Weights of a small mixture-of-experts language model, trained from scratch on English Wikipedia: a shared expert of 128 neurons, 3158 steps.
Below are experts of layer 3 (counted from 0) of a mixture-of-experts language model. Rows are named router (the router's row for the expert), down (a neuron's output weights, with its number) and show model dimensions 0-63. Each number is 500 + 25 x the weight over its row's rms, rounded and kept within 0 to 999. Numbers have three digits each.
Before each expert's rows: "comes before" lists some tokens at least twice as common just after its tokens as in all text. This comes from a sample of Wikipedia text that the model never trained on. Tokens count by the router's weight.

# expert 119
comes before: " the", " Representatives", " Merit", " New", " America", " Education"
router:506484488499516472497499501453476464526481541517529495483467508527457525489493552520525500529543460474512515494527519487511504489533499536467531481477472533515513517452475470474475492500509529
down0:528503446496470490523501495531497522508494493495520484428481488533512511528510512508497546478501522527474522478490512505488534513504514508490466450500477506518532508514478507514516503508540471
down1:451479496485512493510462496479498501517473530511471492507498462520495493466504490525461449531511469545546490537468494510471471459505564501511495485461505518506562502496485483494477540538489502
down2:496472458496483558480536529484549455502488539538463474495452525512555484500525497510524501495518494526506506546510480525527522477461530533546489516502482448491471523541517517462523458483515503
down3:513514463530472469560468465504491491498492514517506535487497482531473492534533501501495545521482496507502513474531479480513538517481484483491498488495516503507494477491510544526502536458438522

# expert 32
comes before: ",", "–", " |", ")\n", "),", "\n"
router:484530544466482453500465549493488539491473514524464467515479477531525462477475510473521501487512515522518518485531470512463524534505516499530497505517476509499467503491529457485526480476496518
down0:506518531496530535502517489527509524487544465446491525532482472465572494507517528497504501467521500472499468507517499455562520518505554516463497452475505461500493526512510442509471500499492434
down1:537491458472493493502478496499471535477459498490507578476491497488409492514509501512527469490481513503552503507494505520456463507488487532523477466496511461499539499478494523499473499490480537
down2:503507516476511493523478533456534532498476503493528524513484503527493456490491501481490502476545506555527516493512514491475502502501501513471508489431506493494499511484484524455511471478503477
down3:495500511501497480488501496505471519508506524483523524473521498502483504497521518484445545476529561488455467502535533539458508496539487496487480448511454477488487495463509533480528451519474487

# expert 50
comes before: " of", ",", ".", " and", " in", ".\n\n"
router:523496510468479516519486525454466533459510527516531482500550546504458515503499495533489534540531494481505502477546511496470512534471445484494470516529489494488489476517443497511481464527493490
down1:485522492495483495486509518534478514509462515515528467460475533477507419508521454485520537477501473475464429502503494500501463534512465498512499521481456539485533500471520501520480494509503502
down2:508471486464483487515486486489495535473509479514502529497533508445482515501487506517527507497461504522523532492519531501528512544468479456474527496505529501471522533538512502481519547490546508
down3:514504516500491489449510498508531500500479486485514529510483535493540505546518496502526491508470516489511500495517490544506474455483504502519523477476476469496506512482516487486506498563475481
down4:486492526488489489467478582459463491507547492508456518511545502488498507482507493479455454520481466488465489508505525511449458472533496479543540525494472522510504496456469514495468524519542469

# expert 5
comes before: ",", " and", " of", ".", " in", " were"
router:504501516454497515502480467500546513486484507460517513526533508476482493476502504551477483473564462490501463519489458511474488508464453507492474482538541482501484524451486483547527485526497478
down11:462534521502487488501505487510505500524481505507467491487526487507447500484521474469532546500476503507494478514543454524465503512499529464512543482490505482481461501522461506538498497468533530
down12:457501500497503485563497456493468518531506474465541510524512478498482499522478473506507491471529485488526518480484484493513541451479512462507419475539504492478556553532510517506492497500490485
down13:478494537529512509483557508544541515472501540502498514486490494473533481483502422516460467519510466493511462525530501472461459494537511552501501499542455512532460439478513457506482482518507503
down14:482503501519524516513485463530475502452488469501468502490545522502486489491519483489489521477482531500511504479500502508502535472525547466465515450493488528490510527537485486519530510495537516

# expert 96
comes before: " of", " in", ",", " is", " to", " was"
router:505501520455511511513491530509495473497476507493489476467547541473464473485493533499483518513473517514483492480530505472492524539543500498516479543487546501473462511520519509495482526452448450
down1:495507504502513460515484544554464490480505549534477450536483477468497499519518531494519506522487506452509487450549530497479478462435469510511466509513489482477547494555445520480522504478500482
down2:532496511488515502500496509505496491528509492484509495507508522493482475481524514478533495468551466544461512529479487509476486511454451471461532489520486503581513519464539509503470496512548487
down3:447439512504515541528551552521486514475475514515500497506520493512511487512518491488443518530463495468497481537447504541478513499487502482494471470520511463486484545496523502509525519495508509
down4:468485500521525479476488514517522477507551508483512481512514507576492439494485481494469500527498497524508508487523479448507500512503467485461495522498490537496475441454474516485518492518449508

# expert 4
comes before: " |", "–", ".", ";", ",", " |\n"
router:510467521505476522519453474530489482529490499522480458483486494486483504535465526473512487456476514460469525477483507464523487503550473506523540468518485514500484471524537538545465509488479532
down0:508505476512522455489484543475564442516489548437511465483489499515498494496503517529548510503523528490499529486479525505481534479536495504488490504498519523511521518499476453501476503443512516
down1:521518460471509451492466464499501533515524547459512501525468477487508513505517510508506531519482523461492546509494519518497489470504509516528440479489528488503525464508509511453538502465531488
down2:504523526486479509514469462531486481473567502498538467482488486492519446487507478449504526509461523488504530512499531540553506488511485502468519467524464501521441529476544471528522543518488519
down3:486537482498479509514482522484467475465530529501530487490497452520535501522486469586478524462493488484454528502527477514515445533502482473493452506524508518569529506507530487508499500481476523

# expert 52
comes before: " of", " as", " in", " to", ",", " for"
router:531499537481494474481505518460477457507526479498477489463524491466452530530520530555486456533508524492494519477477477489518494511480461519508488511515529487500476488530489528538533501475481476
down1:542443508467481473536538450532498489492456495474507476492542529523511455476488487464495448484469482504489510517515495496453493500518509506508510503475472509458531491486485529510480477489516519
down2:510483548470528463504486505501477518511518488455503515522489527463506436483483515497433481474501464539532475508465520499498501498431500489484531512506459495489480490516521473541514452528501469
down3:506519498466521425515526527507528512471458508493522543487505519487536490522486475487537514456509520530458482496490465500494464479474528491551514547526489490475509500501519511460493483519479499
down4:510516489468517484488498437495456492522481505541527466489512562499496533510446528528477478484496456464502476468494509477511535509499486518496499552481519455517528537485466509529537492483506474

# expert 61
comes before: " |", ".", "–", ",", ":", "th"
router:468518520468457494505447490502530491534527548497501462477469489502491510515490483459502530502472543497476530498514504509500515484508534483510478518529497525549491472531530489531471504493475466
down0:462502486506532524501512510520437469483498506509485492544516522483510449507497537512481479504468533511419475488484518507521535525510493519459534513505496503508487496481499467501485544487521506
down1:478575480494489547469505530504461526484516479514481496474515523488501462484514486518447471521497525492501486516497518517483533499472497511504523513533505486518466508489508486498505507524523473
down2:493515453512499509484551496518539524469539515516454487489539542498494500479475508505505468492450508494514472500466452469454484515482483434508482523486475521472479495492502534502515511556478509
down3:528474503516483507527508524519480500432529496494524505502512469489527480494540449472481475508492481512517544521501451519512471467533478528548508517495475508509554491503521488510506520469440518